config.yaml
num_hidden_layers: 10
d_shared_expert: 320
routed_scale: 7.83
num_attention_heads: 3
num_key_value_heads: 1
head_dim: 128
norm_eps: 1e-05
qk_norm: false
init_std_qkv: 0.0259
init_out_by_depth: true
beta1: 0.93
warmup_steps: 200
batch_tokens: 131072
max_steps: 9377
dataset: "wikipedia_en"
Below are experts of layer 5 (counted from 0) of a mixture-of-experts language model. Rows are named gate (a neuron's input weights, with its number), up (a neuron's input weights, with its number) and show model dimensions 288-335. Each number is 500 + 50 x the weight over its row's rms, rounded and kept within 0 to 999. Numbers have three digits each.
Before each expert's rows: "gets" lists some tokens that make up at least twice as much of what it gets as of all text. This comes from a sample of Wikipedia text that the model never trained on. Tokens count by the router's weight.

# expert 20
gets: " was", " is", " were", " are", " be", " been"
gate1:550504513566534444538559511541563509606481557537571518472453344406481481565487491506519510479395485476481536489511497523533496567534436448503558
up1:520527523488448453568491563492412498514489446454474526538478541461489448444503463459398482558515475506492487531570495492524539622527515493472549

# expert 0
gets: " and", " or", "-", " &", ".\n", "\n"
gate1:552468537548474509614604436454429425566532507480578578432516433577485508450630636460532515547394431513523517550432439533532504556524584443548540
up1:527499489464524610511525506570546467443532613530521545571483544462464447473512599481487478525390502397504475443507511497551501480454534563573492

# expert 19
gets: " |", ";", " /", " —;", " –;", "};"
gate1:466505511521564554577482533493481575504437551512496546529416527537442494490504424412493500540493480523527563485526444433549436494496521564546400
up1:498481470497550466476558522438558592470392486478538437506514464511441517508473445521411509505522456541521455532526557512509547571497529525550420

# expert 18
gets: " of", " for", " to", " with", " from", " by"
gate1:549620596550481534466503430496485473554546457525502515462530522528534484479524460420425513556459458512502430633525452432493490379509493519507542
up1:469496591502498450533472461468489509477506572390480509520476453487490505517439482532475495511496553533545506597532442537493504449482522433538527

# expert 21
gets: ".", "202", ":", "201", "8", "200"
gate1:552487620510514579477499431506559447476536480543483565556511587479564512425433444509518456465430492517552471422488560523503457459492572447533549
up1:479511464486513527483469548574482535469496495614457566476507542493600476566543505513470527509479468489443537422579555493481528422454515535508511

# expert 23
gets: ",", ";", "),", ")", " –", "\","
gate1:572443442473563467514537437517536480572430483552477564486522482406495446546433551490494561511568540532488435491507535390476543493484460455468472
up1:474493419501496527531487496457473491434494523482466574425523425500492576502460506509566552475606569456474483559508518542499477456438529409499429

# expert 12
gets: " the", " his", " a", " other", " their", " two"
gate1:491508575529460542482445585481494521525432523534557546548513405563517516567567478568550542484422496411503440550522539432531528511452566491526357
up1:404453598579445534486449494456546371605507460505463547560472467541596483513612461514574552515454568558430442561477578436463476514478496403483441

# expert 4
gets: " in", " at", " on", " the", " In", "In"
gate1:428592486613394461413456481435433497573536539538438572492554514426434515656512496563448468479504476452550487505555527451547515533470529496599518
up1:511509422613543512447600579481552463383458433485515488305474516498544554484503543502523512534541477551486518525453528490444503499590500463517525

# expert 7
gets: " A", " a", " The", "A", " As", "'s"
gate1:553507472516591450534412540429478552531519517581568468507469498548484616497527538499507462476507486509449481516496572551555506508412513544528503
up1:437501513554532519479455594401494511580502542508463511506574489451512460520506520541477522317485501496396546507470572562476477419489496581462497

# expert 22
gets: ":", "-", "=", "\n", " Born", " information"
gate1:440541482576443604450527471421433416458448469536521482518420480430466461492489478557518471499582469447455534466566468492550509499450453565514483
up1:401569420486487542548479561600546453532553507460500467441511479486509498574514503450545560565510387414514510500468563498504465447507438541484469

# expert 10
gets: " |\n", "|", " ", "\n", ")\n", "8"
gate1:521529466548513525498468506595502445554448599489459468505462559522500467649472488609486436602539518498482523496512401461536485560571581496519484
up1:385535467383509494498480496446535510569399436595499507471535517461529550457554507452486534454458529380556514503462549522346446489567479517429549

# expert 17
gets: " that", " which", " he", " it", " who", " It"
gate1:432509543459527444373518534544471519511521428370489563547550599487477419518452510550450460564518465453361548580533568566468501487588606507489564
up1:484583424480436477485531481530522522472453465510449510521624491464487443426485494387525544499468517541434522494526532541500485456425511532410604

# expert 3
gets: " (", " \"", ".\n\n", "==", "===", "\n"
gate1:499474523507427536508540444528521437527405592405553584510461517555473497465468570496467404473516445500503530460490445413558535516494547527492521
up1:505507570408447480508497477508460388562550447376501603582514426617471654445488544522517387577533490501522472432525519465615541493514508562532562

# expert 8
gets: "%", " ", " $", "000", " years", " population"
gate1:509510511486545501461588519514563498522444474436559609508563614579551418577524555471535507486508500405419574577524549494507548434504439535546534
up1:502454457457470464494454487460567510445418462580474454468518466479489582633493501543556505507436474493427532541579515630404566441473510494432520

# expert 15
gets: " ", "–", "0", "6", "1", "5"
gate1:486470446532513493539632462491471422476512454628531512396563463314456508510465590581434480514525476501517518521573553531404478523516569489492562
up1:494460649495486415541517474533584513470493506469507416400510538458473525429471419541484514448504528517558483472463426501409415460457589460547556